Weights of a small mixture-of-experts language model, trained from scratch on English Wikipedia: a variant of SOAP for the experts.
Below are experts of layer 11 (counted from 0) of a mixture-of-experts language model. Rows are named router (the router's row for the expert), gate (a neuron's input weights, with its number), up (a neuron's input weights, with its number) and show model dimensions 0-127. Each number is 128 + 24 x the weight over its row's rms, rounded and kept within 0 to 255.
Before each expert's rows: a language model's description of what the expert responds to; "mostly gets" lists some tokens that are sent to it at least half of the time. This comes from a sample of Wikipedia text that the model never trained on.

# expert 30
What it handles: Measurement units after numbers. Unit abbreviations right after numbers, such as km, ft, kW, hp, m, and dashes or bars in sports score tables.
mostly gets: " km", " ft", "″W", " mm", " mi", "″E"
router [134 134 138  97 114 114 122 138 111 169 146 129 124 161 123 143 160 141 138 119 108 140 104 136  97 142 115 146 135  87 170 131 141 111 104 111 125 130 146 134  87 100 120 146 107 136 133 112 115  98 147 124 114 143 153 105 148  96 115 130  98 136 132 184 117 187 146 104 101  92 147 118 149 136 133 159 155 142 164 127 136 123 140 117  89  81 114 160 125 139 155 134 122 119 129  88 118 152 118 168 171  85 154  86 134 128 149 103 146 130 122 101 106  88 119  89 116 126 123 132 175 156 168 154  75 184 122 174]
gate0 [140 165 124 102  99 134 101 110 120 124 131  92 148 136  83 153 115 143 118 143 146 115 174 173 135 132 143  96 142 124 114  99 103 108  59 106 163 155 133  97 115 115 117  98 136 118 168 155 139 142 159 136 111 112 127 119 144 100 129 131 110 113 124 119 172 120  93 149  77 126 144 108  99 147 162 139 119 121 138 134  91 113 154 105  89 108 115 108 145 153 162 143 154 109 176 143 121 115  98 120 149  84 165 147  92 160 113 105 151 120 118 112 179 129 141 132 127 105 150 119 141 173 101  86 100 143  99 124]
up0 [102  90  98 104 132 106 135 114 123 141 149  89 124  94 138 148 150 102 142 128  99  87 107 121 135 114  87 137  88 124 113 159 158 162 121 132  96  73 168 130 124 138 167 131 131 147 156 152 150 123 134 162 100 115  83 127 153 154 116 103 140 166 132 120 134 154 129 130 116 164 129 143 149  98  89 107 117 136 125  78 161 107 155 111 144 152 155 122 177 161 143 100  94 121  94 102  98 134 121 130 105 116 127 118 147 180 132 138 106 155 160 131 147  91 153 163 128 128 188 125  95 116 118 136 107 140 143 136]
gate1 [144 115 116 140 102 134  87 128 108 166 128 150 123 150  94 155 158 125 110 106 141 164 130 166 134 126 123 173 121 126 173 105 163  88 131 100  91 142 130 117  95 114 122  96 130 149 132 110 130 106 112  90 148 145 161 143 198  89 157 162 146 114 141 161 140 129 104 113 167 123 159 140 103 142  90 122  95 113 171 185 132 135 163 132 110 139 159 109 163 141  87 132  81 103 124 155 125 146 158 127 150 147 122 138 117 158 148 114 127 137 114 151 107  90 125 148 153  89 135 122 161 150 154 122 131 120 135 126]
up1 [100 156 166 121 149 132 123 124 127 173 170 127 124 124 125 126 108 142 152 163 104 122  85 109 132 173 147 161  99 146 136  85 122 126 151 142 136 130 111 154 148  98 110 126 142 134  75 138 128 111  99 146 169 104  92 167 187 161 153 119 143 165 134  86 167 145  89  93 115 120 129 143 134 110 123  85 133 123 145 159 136 142 121 102  75 142 154 126 120 115 164 160 151 144 103 126 149 117 171 119 121 115 117 127 122 134 144 120 144 128 147 118 122 135  95 145  88  94 112  77 184 101 112 114 134 122 121 131]
gate2 [ 89 133 125 104 117 150 138 161 115 140 100 149 127 132 168 119 159 136 149 134 147 158 166  68 137  99  99 113 134  98 135 100 132 147 129 128 119 173 169 162 129 162 141 128 154 122 153  98  96 136 144 125 125 174 122 161 158 128 104 126  91 169 141 142 111 147 169 136 159 120 134 119 161 110 100 135 129 108 144 107 113 119 140 148 101  78 125 150 125 116 119 125 144  98 131 111 148 145 137 118 144  94 136 173 119  62 166 141 130 142 116 139 127 126 122 149 104 102 139 104 110 124  95 153  64 149 184 112]
up2 [106 137 131 100 126 154 152 145 127 125 138  94 123 103 148 137  97 102 127 114 131 160 119 131 118 103 138 142 151 156 174  93 116 120 134 115  83 107  79 157 119 115  98 155 138 148 136  57 162 122 119 134 100 119 101 152 100 130 116 105 191 109  80 173 170 132 130 150 118 140 129 143 132  99  96 107  98 146 108 130 150 125 143 123 124 121 132 106 111 156 158 152 126 116 167 120 115 136  76 126 137  83 131 155 131  95 150 127 105  93 119 117 164 175 119 113 122 129 159 113 123  79 101 140  79 133 143 114]
gate3 [107 108 123 132 104 127 116 122 163 123 130 126 136 179 138 108 123 144 166 146 111 139  95 114  99 114 106 109 129 159  98 105 169 132  83 127  87 117 121 147  88 136 106 116 118  95 157  96  87 165 185 126 106 111 113 112 122  92 168 145 128 138 111 122 125 160 132 152 127  93 132 140 149 134 163 148  87 107 122 131 158 164 155 107 138 103 155 127 137 104 138 142 143  99  98 132 126 121  97 129 151 105  96 101 192 119 153 151 132 126 142  73 105 122 147 142 162 131 125 136 143  82 125 162 169 160 164 124]
up3 [144 134 107 127 101 164 128 142 123 145 124 131 148 114 135 150 162 149 142 111 121  98 150 154 146 116 157 136 154 101 155 156  97 169 160 157 179 165  91  92 149 144 145 116  79 144 123 149 135  97 116 169 169 139 152 178 103 147  93 113  83  77 158 145 116 126 138 112 136 174 126 166 135 119 116 137 130 148 124 144 116 180 159 116 165 120 150  86 117 106  97 101 130 116 167 124 126 145 107 116 119 150 134 108 119 119 108 143 158  83 122 121 133 122  96  91 122 144 125 159 112 107 135 178 136 132 129 137]
gate4 [125 112 128 144 139  81 138 110 115  90 167 145  97  99 118 147 153 137 134 108  94 111 169 156 167  97 151  85 123  78  75 102 146 130 117 110  79 140 131 132 106 109 128 154  78 128 120  84 168 117 114 121 167 129 128 119 150 127 126 155 120 108  73 155 121 122 132 127 161 125 142 164 156 171 133 107 181 122 133 143 140 114 119 150 125 147  94 123 108 143 110 101 116 107 159 133 144 183 164 126 135 121 144 133 123 132 124 145 118 138  95 134 108  87 114 117 108 135 169 138 157 139 154 141  94 148 117 167]
up4 [135 134 124 110  92 102 111 155 132 156 109 113 136 113 119 107 128 125 132 214 202  94 129 133 151 130  96 148 112 132 116 106 125 138 118 159 126 122 166  97 123 134 102 139 177  65 110 159 142 104 110 118 116 135  95 132  95  88 131 126 129 176 153 129 107 132 143 116 140 134 129 136 100  92 156 157  88 119 135 150 113 125 103 118 140 175 114 146 173 112 124 131 108 144 108 104 111 113 127 111 130 125  82 117 118 134 139 123 141 148 153 146 124 145 134 170 105  79 101 117 104 127 115  89 145 101 135  83]